From a checkpoint of a small mixture-of-experts model trained on Wikipedia.
Experts: 64 experts in each of 7 layers, 128 GELU neurons an expert.
Training: 339M tokens, 5175 steps.
Below are experts of layer 3 (counted from 0) of a mixture-of-experts language model. Rows are named down (a neuron's output weights, with its number) and show model dimensions 0-255. Each number is 128 + 24 x the weight over its row's rms, rounded and kept within 0 to 255. Numbers have three digits each.
Before each expert's rows: "comes before" lists some tokens at least twice as common just after its tokens as in all text. This comes from a sample of Wikipedia text that the model never trained on. Tokens count by the router's weight.

# expert 56
comes before: " the", " a", " his", " an", " their", " its"
down0:158187100126110153117149102109120124112128149099110135139150124147139145123143124125136132142137152142151140135113098100124160093111086115153150138122141179119150136133133089147085110117141093140151128134131103107152116129116127121091088126140137129090132148127105159092175142062131137113125193148130126109159195139138146099131123127112116149119119118105118074131101114146094138124122094137093121095134156114125127129142143104092107119118101154105129162134133147111132121150153108140121109191149122147114139129110133100150142122115148145129165150148164154101126125091133118158165081093091125091175155090187152110149110117112142158106170148090109158158121131124127129135167129109126199129109155172121144170089160182111128162133081136100112159073103127109121129134138134
down1:167111118148109095141131143129167106167122159129056129183134133146166170105100100159166156142107125147157144100130087079123109082156154117157125156145142138148112160135104119182120107097118158165108118141156120093181159126173134131157126112143165122108099152103119107186133098117159115087147092133118137107098136095172129155139135117156130160157124128116100151128117175126106114141128142141137177082148163134097114161088172147122156103111109132145141184146138120127122153145135146086090102124145128160150156160121154143110138183133096141126088162154113124137104136137149096136132133124155118134130155179133155116136146129143104123121152127092134129136131146074147159121131147140135151128138137143118117132130138156136107138106129157149136081137103112112101127151136100
down2:138134079095135134146132122120145100121152123146134131136110152116127085129131122128077109105113164150129144131151148131208143135110117089132115110122094128085122088092113120145111155114082185145114133177113139143093095114102119103122113108139072103145130137153116127175120114107132155133131097128122137139138155051134161126133133146109167161151123099169177109132104170137104127099141081116148118121108120095149116104156116120138077151119093114123091094128200146126147103142153117103138132131119112176139122115169106125092112130167112143150116132124107108123136095117105107155100119170118156141171089113105157102112096150110142112161154132131089114086114095125123145137118131139146167074139141139153148113141121149128178123150154117147145123152095132116099147143153139
down3:126087142094148119096169164185096127137146145129126145081136118140103125153094128126162143150153087103127173137094155123129167077121115136149110153129164142090124138152132126138112168093118139090166129175113113110129110120123106164169086148135134117146027164087130136045107149147128135134133157119081122137152110109150129141128131098146086114136133148122117139138119176140155120140097113103159097135164153134128121125135156120107168116098143111107107122138102140114149134052127148106141104091100126122124131157133143117157125100119149123103092107128139109132112123170120167154160089132139121117115123134129139162161129107110096129111141154091134097130137119109135139175145128162146114125155125113121109144133146107168145137089137127143109105163150087161121109117100116
down4:119138097191124155111099175173149159151125109143146112119142104101151137143122118144089124128143197122134137127119120169147093153114131120120154149137103143112146104129125144164137114089156069072108099137118123099149080161100126125121134135124153124150115113121147123122148149147110107144168112147083120165163115123131150141146105144136157103126075184106150126146150139173161105128101113136116114120120135149160096118125123145123136125139095118141148124173145130120138148083147126083154114150139126113124084158097124080130151134134119116143113124149134148111127114147111114136131166118108178090199150107126117129092129125102076092094120069151069100107136090119148084143130160118180124091118162138125103125150140130132160126141126154112121162119097121096138126088134121
down5:104107151126100103133150138115129079172097139119091121122134156133150113164090115097133124144124122107132110123118185179111136105133120106106124126095163095127169138159138149104120123122111093177130125090119166090137134129145140172128113135130189145110081135097128117145150136089109168111122131108163131139128124088145138139126130133096118119112149149132144146139133152095081104176138152124136164109116146142144140144134189123191137091170153143136111116159116148117100117183088151102149142123148106115101082116098101136110173091163151064147165105117120103145159151116122104127131120113115076140115125165126149151151111132138126113129160157127124170086139122140096094121109135155120099122144142094134153108138130117167111140137119126151121122144141146203141146124169101
down6:160114110159102155112148102116173119135139149153170119133129164116138149120128146121131142140111155183156141133134200133150139111135058133173115111161086125146172103129126111122142114076114100148081105139119097119099116144128109151160124111105138164170151115126139148121134114086128080137101157128142131155113144109126124155149189123123158155073137138174112113119146136076103134128131116160123127152124143112159128151101146129122147097126107131146089103160121088128110144100163109126107127111130113111096101085101161145148099157159107094135118113113146165136180105152118064103146130102125102119152162100094103127139129127146160107122152148132152145085134143138117106184103089111156143129088129148147161112102123087147129145129162090134109127105130115130122133169129115
down7:137159088110142138112105082120144133125131147127132128120084156138160123127129115143119113085141100130131098129138164145144104121108148127114130165089095166194097140137094130128138144138114117095133128174155147134141134149168120126130145120111114123146161085143151139152128096071121141106104105157117099115138147163128114151135139101125129116110086119085109118119103076151151141158123125129177175113142178147146103148133109126131108093103130155172104112137142166138151104160129174094119081128116112123104083137152144142122131135126090126164142115128157100139184107125094161104103136145130036126072125087098111134146199114144143140099116144164168107117135067130126137115147113131130118154126115121135158148098130125133135142118165124109128127122081138108101114103157133
down8:163154146135103136145112131134136138097173136115106088098145132099123084100105170162147136156158057144154091122137129138153097133129148165137135116116150157053154154095153148099132144142110147122133117108124100154159128099118123127112129073104086148101124127141122156123168111117099163129123122118167158108130179122135148093151118076130115140118106118121128139148106064097112104168158149132148124123088089123118143114120093090143125131146127105178116119125139122092097156118121151158128158143166143162086184113111154092123139124138135143126098106097140126166114143116129136128115109088097146153125093130097099176134092096117174132124136128113109087136140131141167120126100104124145120114162115123146154162119162093127124125132089125180153157135158128127103120164122140
down9:124166155134109163128150135143135141103099121099089133117097159134140115109118124106110113147109092103122163114139147124072117131115157150137095165115099130133120142174124124118109127134130097097131105115146104093137143112110130173118131096168097122148092139119161135140137120137169125114159105127144131113100110105097119139128091113178128170139144096131122143113148105142109107134166150114117178165107110127145120138116133145143119111098185105129114136141119163091086131123102123128127158140108077158169143162142179138099176170135075141101133118129143112137057141140164142119083157124114140171091125174115129112073141137163145152118105113110140112108141082090111108113119163140048096124145094120137136083115105125114080147134119135124098135146155156093131141137136128
down10:183109120121137128172157145137133137114161141093117122092165158102117160121112144140121118158152129119143099106116123119109115126149123170105123121122126145168068090099149127080128163152167117160143128136089125126148104108157138161146135127164166135178168155097141144158176133117150185148109150082110142135108101126131092132091155088103112132126131108131124114155150184109137121078099091120107118126108163138143127082151123098129137133096107136145145146117127138106127084115136120117103121144116069093134150174135107098133113131136132177114106090170101097109092098128127154123104136158111155134124114124162127116098092147108155116127153129160094099113185124123078124118132108134125100123127133150129093128132116108181142077131107097111131143105095092135126161156120146
down11:110120118106163160076139123147122169121148129170089129119156135136086127125141171142116105144145131099098112129126156089096128152087123112138106135127105152199115133111142110113078134150182127137157123147124143137157110148121143113107076142157156154133191107064094109140124117155136178138173120119093160154147086191098108123124114113118096138094154131140106093131131180085132139095137142143140146131104094133133135136120157112082115134116143126123143121128075137121163133093131093158105148131121123117143135136139090112136129108135163144099128095140163141122159122105123108161134133142103078168138128137125126130147117105137130085153152152096138093099175148146095142139107123130090156090133081109113124150134155104098133132122156137161143133121128108135138091170111157
down12:136162142129100086133147172083140169095118142147110159091104138134135109132141149106135142119107176123123147159157145114139161126099110151158162149128168128154140136121184137160130054125080147135098116136083137121083161147123175095103134170154137114121099152128130101089110116136110115146156174139126142142122132143130127156169121112147146135105129129139112147123099151133094146132139123098149131099200095142123145174143123121124149122149127135117136110091136079175115113091110174107134082093093107126104083146090130164165127130164117122135115108096136101142150086136111154100133134113141095148145107131144160130093135137092097124125134114140172148132124138138132100166150127151154151140134106130125156124102114125111092162137167101151097086143120154118164156146143092
down13:155111136132143078103099135118116124158107114111156111123137146095141168136163121140092110134167170144151162114134109148105103131092107093176086117160123150100122121126114150126140141129116104144115121138163098148145127164139122126151102129146140113113103139143184131099113109101120151144096140100134091160106149148149125119113122119184082129159141131103089132122140144113134097199132132112179090134128124175114087115153095097129176112154122109085096184189112098161122135070131124104085109159134109112136131110112154096147131121091119136137123143157140095133152138162134140107167078134114121155146125138127107146138126125151130103106110117106124168188128115120133168120119112098131146180143143118131161141113111090130066153108137145164138107112141161132123137107142111
down14:129121123150128181168152162149064128172134070132154143114135124104115189152116163142100115113150082135141150125114182115121138147114075093098122143094113131138167107104124112153158136148187112104108104118114100114124125152109107144121162116131136154116066135109165118145150101122144131101175107099122152112060170155136102137139132144118123131124144124088108136130152109163149125092117172098159113147148135126146112105147175082142090129137107112146120120145165143117138148070116105139156121136127093134139109147131100143117125129127095102116145174170139105128131146148108155133104178148130165115085140162119153126131126124147127137145101100102129071155153117147119107125122110134104108158131118097123180127103106128136113103147098108102142110129145151108096103144154137
down15:119173103166133112130129119088131160120097111140120155132141142131127139116127116126117149147092128166201150101132126155117171080127105128113123121082111152098129149096119087139099145146172157186139135116145131142093143128141128146135082133112086126123104124131144152105154134123140119128129122154150117109120149121138147114136153095170086125139093111119142141099098150153114081145125146136133130134139114086124128124119135155118101162108118166151121101125134077127136154165130154121151155118144148159143148151181130144092129112097137091152152088112116130142137132129135096151115133173098135092116154155090129150163124098150125147162166174137141151129092161174162156138133143128028178116109122172144113123101110104105155113155128134131090102131135120139100167147097091
down16:113118142177132102134128150165118147131124129095112091127114142146118131128054086138156115119133127109137140173135118166095113149154133136154137087087145160138170114139129159186088125126151102122119122129120130165164136145105125139112166136124079129092126125139105158124107122141103112080156148178171136080113110139122196084145123109108138135139136140092118112096128128119150116124150125121134143114168125117131121139177101111162161152102143097115144125142137130132137160139119086129191109119101129125070090136100087097147166105127146107139159135119136048125137165137165134105133116116120114142136107103151139073147140110123129118174119128117128097152121160120129155122102111193111122108143137107130105125145130099080139104150127124126165150113123140130104145095154167

# expert 50
comes before: "0", " |", "5", "4", ".", "6"
down0:115126092119153128120154118140153169117117123117144145113138114116084153053121097139135167121114165111147100136122109096112121096123108129124113135115105131085145125136086121146124127104118154080145144088112154131154120167161137173139110110113124111116119142139149099087092084179110106116129173121134094151108143151138155143132128134096178113103139100150162126162114082123107140136100181119140101154138141130116150085108113115139109120149105088145135115123105110148114111103097138142137107114105147158113107144113119132124158148106086212141137129116094134101122162128094120112109116090120117101084148145120119131157141095118159187121161154138172119127161136123179106123128156179137133177104159050139122115112175146111141114149115119147129097132143157145147134123127128
down1:079159100096137145136131136188132124145106108122141116130123144153109148094135166122129142151128148140088136155148153085088124143154153136124109122101161139138116099140155097135123173107129095127133129176105158128177126112155071120149146156151126099137123170137124116089055133144097166137148122114189123098143156137095152137152115170109107137102163116117118112107085133101120150135135117121128169137178145158125143084129122150111104143153163124126133087101096106160155171162148111097170161147074149143140134145103124137131127164139164111130124134141117110104120115083136133122064162116160156119121141104114133123126132172120162148130094138133134104116128086091101125110134146117095097137114177155144145100103106157144129144141134134136121146172146131110109135123119182
down2:132131172144109146079090106112135100104127124157120126164089072131116100137118148145126147149174162119110138084167113102109088112124121142082120127124106114186129164091093102117106096115126124134092074102120154137130108154087101098132121153133105166142104116126106168130120152131178112112138119158127098117149135149120137124097164149166127104114153132151133113095138130174146123104104125120094134123142110138113132142119128123129131132135136137144109118155110104112138097164094105144130097129150143119105131089122100148107115078182187127099162134089131126127132148123140115142141157076164091162109147126130147147139104102196125108120091130162087159114153135121161095115134122148168170120130117101130119141143118086124092148084090157087137135113144115105094107145132163
down3:106124157148139126140092091143095120110150142144126135176191109180157094129101156133197111137136138155114096095133119120117111145183101081126173174113083105174131150158147105125088149124079120126174125129100167137098122123138155136135130179135196123115107120108148111116161113126153128136142115146109117141068105133146133098057151096148155138112137125157127145141129154131114132147096100122099080143095145131110098131127121116161110154118140072129180091129148127149129135109161143122123118136162114155150159133105155139152111108094110133147105137132119111137148146137136135145107081129108124098160132087132117148120133100109134113144145111126132099152119135087110116108125116105151148150131097103110110162149126090115111103101147126070110118099115111151137131146106112
down4:142141135074107139118108123107118171128094121113132167164126157145120156090134165129123131129147131163108080159108130117133129160127099149112152119138138128085176160118111137057126152096114075133124131089155087157144100167134111104150116153153100133123133111158170138146105146159170111140134140088156126098105143138116131138148071139134129138110142134111118085146144109122107134137137114107111118107153152134148135163155112116121124108103148100135157098115120197108087085130159137121141133088137159136152133101109097141149132122113127106154135128131094193089118101099105119167098090129165106130129141080131165177087125095168146090164124149125171090119122118104137138132089111171148153136130152114084147103096111106139127151134147133128125129106134118163164124107136120
down5:104146139154148120135158117111167120137109108121159123156125162129144150108168139116131127102149154131097128164136143106148112138112125101123106120146092119119110144120146132115104114142173100137098158128123108150148149174132111077123092095171123092122127115107108109145092132164137075116128121152114125146137167117157092134128091116086153117087134129146139114120130132112152116117137116132136102097144150128140113102157129093096156115090134142122138096115099196149112133164153109112113150146082117115119101112143169160139101128087135111170127183128165135115162173103116120145081141188137166075124106096094143194101127116172142129169129137117118113137103149169148158142132142106113112108113101135097203153149145107131124108102137143098121081178140126136113097120147115
down6:096091154098118074151107145120145136125093115135147126111103105164106113119172130128134176203171119147104134161139155115080154127124161131116095113128125112087133137102131146097123076117119135103107106119135117159137084130127113137106128086163119140103141119142152144131108091115135152106119110121164109146093139108129107139107078149095123087159131109143165139101111117150156155099107104102165159122151153097132122105126129151152162125128124161141117130122134141184144071124143115117139152104139109127106127097157138128097157102127157152131111104154148153128177141160146113124137150066137100136124086163146136105126158102077117127160122138099140140145126150148151092140127139152108160157130173105127101133107101102097155125160144123151073148126148113079153135073105145
down7:113091132157102146166132133140136133092131076110121109142102097120154133149106122137123119129120091131168083098099148162174146149089142156117110124145104143122097161136118124110122113189142148097145171146088122127141132114153172130170115126108138110087114110122136130111145163110159122113138135104125131135152137149158138110109129132129148079126094180150129179131146150093111120104136085128122139111140156129090113115071118129164124124186114142138129128129078077088159118152117127138099126103133102123094120127107133131105141145173119089143148102099130096095135107130122079162105094094162132126171106093140105109102112162117120108135145091126130128115092119150171132197090155102159162130175146138171114118161145128136111115100160107126133150092132131131120101149107148
down8:117131136152106109143111098112144125095122115113106153095160167084161135135162117171097098060120137109128124111117165133097130089120145093134144102112164158115117147158126127155091162153130155130115088124125132121126096130150147091127134133142124134089144115150150148125118103092119129153100140156172153118132145147127103146147094162149148155117137123158127123149120109156116149136117136123133135136132140107162124153132127132139123118160095145144158109103099122105164175159138099073127110120116131115138130127110099118138192137110102128119086068131105179128137132108108143119116069112149090139124106142123137128118114080111130107117091071143117101178164116116062139162099105154111127121144132143131151142175118162118167168109111129172121129177092141131169143105185101
down9:130089107143150119104119143171110111126143130130124129141150120143123138135108151146082122125142159147141149172128131100139100097155162129138102165140139131106142133116162136125136122124134108119164164133132151109152102146096171101106138193134104122099142156107126098096124102151097139131158137135155152114171118110107091134074152132124121107136124144156103112105182122130131125135144118151232152097127137143169152137118119137121062130103132114141124162155195148181136143144099111127130146128173120083126105136111134114178120180130149101130097127111108156149176104126129129124152151167103148119161094132137134151119137112104120125101091081100097112088135083143137118112152109134155149164142150094117123172136149179127124132108130155111148125091107102120128093111144149
down10:091147142146089107148150186130125176065145150125081167119099199147122148127141146142081142120124126196168121117115145142166144138143115150139137142133116090102143123104143102142138109124153123169131151100124118117086131105100127137119134130121167116126122168151128137116144111113158172132152080093151128105115121107133138150118165092135131150121120114099119146154143153072147118071091124097130103152122147098119139138131141153155132165100119144120130127094106136113126161116193122148139080107104124121160151121100135152094099142160124120149138125077183134115175141077121133098097131149128090144135145105105118184139129107108101124149143134146154112117121071113127132123121110100151117149153116098110122160133157136099130119146117120141107121086108111107091136133164100
down11:104141146133105187146118206115144136137127099138153140104125135142146134148148075161120136124114127113125123151095136143132124111093145168080110127139142171159184144152123128138157085102111169122146147127106129143134135141166184089153120147140087151129137109113139078137101120129132133125144099131110139098101132108119166140121124157077140134103123145104153151103097126108131165123151143150093097072138138138130146148105081120104134151129100138130119160134136123111150084126101117120081188119151096201161114120109157138126078173131121132135144105129120113137113139161104164124157142152167114113146142135144123132095172129113120153166126094111110160147110139149116117165106109087121127141101133100158114126177165131129137153124114164167127124125170145182150125120137132
down12:117133126154132147138108133121182089131159120119109157213145167115070142090166111133119128096138093155111166070106124150136135124114117143174138120148166124122120126111151156108130150144103145104130131097123179109126121109071129155136089087155174144144100159165129095137131127118103131129147126104148119138124142115129169137083131145105128104148126169126162110117123145113132124103177114124163132113137123150127128111153125092098159155115160141125136185132120079093150142083130142124134102137142128080141172140132143132125151105158127103122162111142133126115122114121168127118145149116137118085091124095099123153155129139084098099081135131137156138114065112099138105149151135159141133157109132126114106174191089098128143141130149140115110120134127089118145103103155094
down13:150171119155108177120139141137148169172138131119132149122106136134149160130115129142164157151162167148105180153153139165142132108101109149155130085161114133098134100147083139115120145121131124124095141124165134111138136124173151105174118100133142076154119124121105154085095124136155118114117133105085105159125162127152126081142118093119137104148135154130130124138115100137178141126155117105161116095140084085186141110167184119105137109117124151127115133175154139106091125137111136131116113157113141117128148113119087166136103126136137147153103151176134110151090104105071159129172079138159146135132200119141115132153135103149145137160133145142141131147093150096117092126101136154114139131157152124125143113126094109136146173141079135123134126171176130119126156141100150
down14:130127121147115130137122131150176099090148111107144159121106104136148096126165064107126128110063100178156111145137111168114158138162090180143126181135139143090147145147141123130130129174168139136135107124093127103125120136141103089108107150129157139132149129123138150107132145152121145130080146095116113109121108132102161142141129148166130124149117169146137151152110132126126104130175070106082118106091148097128153164128119131101127137128140107139119135160128113133125118127150163135124186145129102079138120138155115131101127092140085098074107146146122141107176127115161134116103099106115105118159136143128141126124134094114110106142154112143116181194143120142104118111169129131099172141133125171098131145126105103094141102102119145118145099103120085136138210156106140
down15:121121127170094140114151118091111136116137135153102150124150133108101127165144157115147116133093132142097115141147132129145156163103130139170167112120134136127101108143144132117129080145132130111152125112172092099152130160165117112104104106140129130128156139151115123144126094143134095099140165107111121100153188082165129151135139143095098166107153107115126136125123153155167145128129130113129142104103169106092114115122110120133095182131175110139181122111114134102133089125140127152139108165129150113118145154109099142132086155147116147104117129175091163171127156148092104141089105081192080150177160134124143153147149152118113140148171114121134116130158109109166177139144161098164156122091144106121128068123163146142179098142129082117114120111133106127156141138109162
down16:116117138113146200145146140107143140102085120182123108143117114149090144123102125095129137106143193114162178092118110126106158120109093109139129141173123099136110131168125113119137140123134122170102137128150155136138119143155144126095119140126104147141114151119117167150169137176161135183128131187105118176103127136104137120186102114121122124133124134131118203112137133193096129132162156107153142175114100125128125132173165151170089071146127124099172127119102150123084128137118120159156146143159164099106138087098115136121160117125138123124122134135128120104166123108114128120112065120155142155124082161147150148136111128125093124126115131116120113146114127119119128129127094117091082133135133168127120185125135124135120119112160094101125115161127137108161152148108128

# expert 14
comes before: " the", " ", " a", " addition", " his", " which"
down0:120138129111130150130138112154156146084125115091180121119105128115113136094179142138149122110164107136152121132117163138114131122153135148146098139149123137118128131090107122133190149122141155104101121093121077129121123163113125156154135155163175151150116089153147142108097119118163129125127079113139104147082187116108069157151116137139100129124134140145107123142095121157151139170108117137190162128138130134133096143125109125169180161150148113148182172143128132110118145107181118121115149118128124125155096094108157141113100156129168177118108162131103120116108114104072142125091126087135173127111116161122105142109132113100110111121133097159124129116100107129091112168107160111161157143140124157122106094089181098119144147102109136167138156091140154167133122135121121
down1:135093108110141111100138093149167158120107095143146067108133135139121138142139125114138100105114155098131141101093146130115100105183159148154139121119110120114158110092114134156137188122103132123169140131160145097099149125144095145157146098133115112139133108165112093122167139120139113095134132136178124110092158071152101113148126138101118052085135134107109109108164132135118147098116130139135090127108124123133155116115157168154140073147105127167163108097153139126201122144130170175131147122154126163150073091147168199156146155120147152126089163146116163101111115132129116138166112110144133120114133145116144120122091128172127094130156116147119108146155140117155135096131092101105144160125124164106109148120141138135144126144107128102122173139133132152139127138140120
down2:128133134178118144120101127128109131161122086124110148114127184111148134118132140074120106119120142181143128138088157124162125114136176135116171197149137140125140174132132184159115112131104153147111107148108114114113132124131146155115108125122129121091130116136172128118137115072146135105119139130120166139156162123125158101108140126135122171136092171116135127142131097127176099063175119140120148082138098106132109132138121123146110151166116124136106122170139142106143135125128142126106120137105091149132088142104113144133087065123143134098093069092098151099105130103099132104117138108117103129106135176121107098176107107153152080092139116112125110120155072144131142123098102104144145147113112080138132146123102154138090144148136130138176142111091123132118190129141098
down3:141153145150098131164089119173172162138122181125109086132072162092121134131139168123103144107127151160135156149134097117141083155108101105170137142127155132111168135128111124120158132168137163141128166114132108103144130129128093123132153141136097153123131111137156084141091146151133126128111108131120098153133145108165070107131146156081116093134127144099127130125133126078157133082104122173156132141119128155118110121164166123113126097154130132127164139132148050111121110131133117123169154123122134152148115163095122117118096125113124104096128107123129141078125093134180153116124155124088132163137170122150098138136118141170150104189126130099135124116161132064109142125138110165111127145109137128102129126102139126093154116084104081118132130094132131130164078170135130
down4:142150115133113120125128148149104087131119129084131116069153108130174117141126111152081123122130114098132111119137172123115177148132139125167111117143144136163143128121133111144107127121105113120112130112117200139146103124157146121164130121076166131128150133147131124117076090130105149148104112134109113180139090123096109111090102157133119111162144148109123105143134123119119084155156130109106125099176120117156172145140122143122099078117106136164142132117135138139122156173106103098115130149093147129136121123091136091139102127105128099087101136120122102120163169099141100107100123130119122122090083140099107120120099136116144148104169093145155153178177141140150130105143155047103117125148138086121101099125102133145136144150138061150142132113100182172173138148115118
down5:126118138153085147159108091133085100109126117125118132117137132163130098111155130160121071118083120122115127107150137130116083107119080102112126136137151099161130117120136173081099152118141119141128104074086102134114121118094135138088121174130099135148109100144129175107182123109144145145095162144181133117110165103124138155076128130139125146122101101128125121099133094154147143130179150129065147122142127155116140142147106180139132189112109116128117135131130163117121144156128151149157113122101138124150061166121131124106116121121103152187128139124124126193089148114142138125128143178141172137123099140105106099082153127134147130106168125127096131114121088125178148135107137105093098115115154119086122165146087132105139127122151106101125146134119163132152131107129122
down6:167184143135170163133170123163137131132161108124133116133185126136108158112107118131164115129127102105129108128141107183101092141138145144117144167176133120113122151101138107154152138136139118103143164179156104120120116165151151132131123127133087123165123131072136115133091137125145109103122103108125093140157067092145091153167151085107127144117094117145099116123096110124092134124116139132122134101062165125116119130128081091149143158131111128156102119121115142137141116137101145093125129104133132130172085110182117125142145133107130163153119119171123127116136111130119108107142083106099072127150114149149128098144132095180137138129110180108127095162146126100072145151090138166092124167124117117142113153155104138110129143087143132150158163127139130132162124100161156
down7:170138121125158112152147125150158092153112135135168116152093111177146110143144117124120129141123127125185142098101116137090142116105145102134156149140175132123119123163138087157126116111116129150119152183122128140124116136149145160128174098156171129128130147093110091119147095165091118122105164115142119135145105182123148146122123118139087176114155158082147123175124160152147144168117126151139141119127119081146141119082156129138091148132121161117116164110137143128120145128144161109162097117163128128120133128124120130144128164153132082152121181152152134098094164135143161152184130109146125095138135137119116111154107106168110125092113122130165150149112164134162126162077136111170154129147163100133115142162121136125115153140090093069105138089068144089101128137114123
down8:144164126104096146131120179141096147104137103120106169113118121129120087126133083151121128114150152110155105153115102097094161118074127113116111108139135121099147128141167150109128155111122147139118139105123128157103154113107127130141131161137156154103157152121144173143166154128128100135106146096137137158089159107137139078118060115172084135163097148109087101121146108120145075114128156156148139154132114110136167170152095125121120148147108124130120126135150126161109149131145139143104149131127138137141113143148150119122145123137156171136118123117146130125112142140103135108110115142153128113095146169101143203168163160164097110153099115152118116181112170114047147105094090117150126134140151135140140092169082118101134133125148142171164122146121140071113119135173140
down9:153178139105146125088108117125120108158095120127119146108091125130144116143119134149127122121100094134141153114120126151110124148148115125123103121156137178155087122138187067137109142135115169093158117154116133124129088142087146094132103133146150128095127183132195131129140128151099142128145106111102138101128131088102146134099133154140101160189105087139120140099132146125176144092129104118119094164111148140118133088134125101163126199091151122152129135133093144106127117135151151162146155109107146156113146149159154133121131131126119097148093103135187117115136157130166087104083127133085138115088157091118164152121106143106148134117106137167157157152146078074119142160111138164102133130119131129124128095109082111127138134118164138148091135124145116078117145138105120
down10:116107155092162074156149123137076149127131132133133165148158106184171115113156129123110115100123093118168111135136094129119157107107135098142115125117178172127122107104136119139138125162114120109122157090108117152121122131115119148156136166160135123145146112118124111086146114151102120166102109156184123080121082154127142133121114143134111149128105144157123112117140147165161121092096111121121158136156102174128156124171124156115146127117151110132162136146110137138132117115125109111099143081136129149118177176112086147157130124120093078122132128169123153130097099165152133085082157140151093124113172163132156181135163093120136111134143156108149139150152149118099144119086134123098137177127116124153155131086127106160084121140191110109118137171105127108099111111142147
down11:132114121128113172136149144142097152133117143120137161147132125155121164067108070074103106122130159101101121126132134150137100123117144123138068121109123109129158150114124117127103143128148117152146219123122101143133113159130088130154121109139122144144164174087136128121152189152106128140076153097132136139154136103087115137118114126140112122146110139128081178188172102139141162128131140111142105102112136137127123133143132114155133164134117131128188158122089117140128101118123155116152145142130144119132125119119154139110095155147128144136090177143117134100101143146123143161165179105186145146108144126120098130122145142148165136119121116175136134130119107134122129141122121129137155167186144162127148072123171083114108104145138145116168136107147098115122118067100166
down12:150139124155081118157161107163081099072168149159116092074102164092146139106112135128105140149105091123130151141128086171133110174132122145085160153141124101151117113105129106153142117120125121138119132128159109071166112135132183087117111159129101158122123127094136150143132132134125101147089131092137144107134073126117136099131114156119138125133121122118122139120127126187166117113090149140134104196105144119103119144131122099120121161134166128126156100153109121105134101133134128129140134103141132114092164159121136126133167129137147144106115138123159150111095133141141100057126134131148143136119142097129099159126103110099135098116163128108127121145152140135126121123138128157132126104131138132110076108130046112146150084115208141134110118154121126107122093090130068
down13:145143120120146124148132128124105151104148146133101119118125169120130099133176144167132101130173181159142134117133139138112122100094132073078113126125093169111144117162133137130094093108141139151129136150138094189134129125114069096133085148071140127124161097124140140105162158141110156135104100162114138161114119158095133080163126129111122124108144117146133145113123184141113170113135148144137122133119161107145151136155120154186115119145146154107104122121115089178189156126163161165135099107143167185131108117112134148099159115106174090118134140149136138131117126139084176145139115162137119116120143159130094141146100138141143148147077108150159140109148088129124090146158122107146135119141078160132117124114089098128111153110133149148140077143114130124149140118098136
down14:093159094160104099135111134145085138147107121121149191103109129099149121110154085093081084132158174166110143155123096129127121140099119180106132133138130121135109129153172115096163136156124155144140154106158130154156115171114099130071168146150105106123073125126150120156144135126145143126108159124135123135113159157155141122141088164093138127141141137119127101167170116126104082176175111129117142112149118121092154109099106118117124104180119142113120157148116138144120110148144143179118114109124086115140112123164171103125163117147100181162108165120147143109129130133156127127106120121117134107129122154115147141117134111123166179136129107107138126071115100148123095136126145136153138107132130156127146124109123130140116144159133127153101107193200092105086123137143130
down15:100129102104167134128138084113147097120058110163141105111146111153136108134156115152135103146107109131103097143096136137121098143122141121114122105099155123134140140106083125107118132122120126176135122131145109105126096103154147151135105136097160095144125091081134136147088100150124129132131086162110171153135123119116174098125127145119213129105188125154166127132130103129152106142130136101158160124119116126138109146113114145177143132100122161117075123120141178161178131102142115137097154133115180136132109137145139101134130183164131140145126165138178104113118121148112116131121122141138158155148131116137071150177136113150122087123109165100169083155129121157095115102141159088124148135105182137141159110135126099126103140128116114112121107147105114174157143094106153
down16:100168161130168176166119119119139121095132156089137147101116139117094155165118113126091139115146142140148163128137148074128130128098151132143112089114159111143158139118148130153136159144149137162120122113104103096137133148140101144117150151107140155080111105131124132137135119153141121108146186147095106116063127130132097118106103124114151075122115083121110120117116119119099147096134116137068166158098120150116090125091064153130120144134108130124126112153149129142148123133103141148150148114121155141090124109105155114143120153123099128085112144107148152112135166087119126180089109147109167140083142118132135137176127111098094156133158127130112151142105054160144135119115126125114124121114156157138131104118097120095127134074111077095154147062134126149111178126110099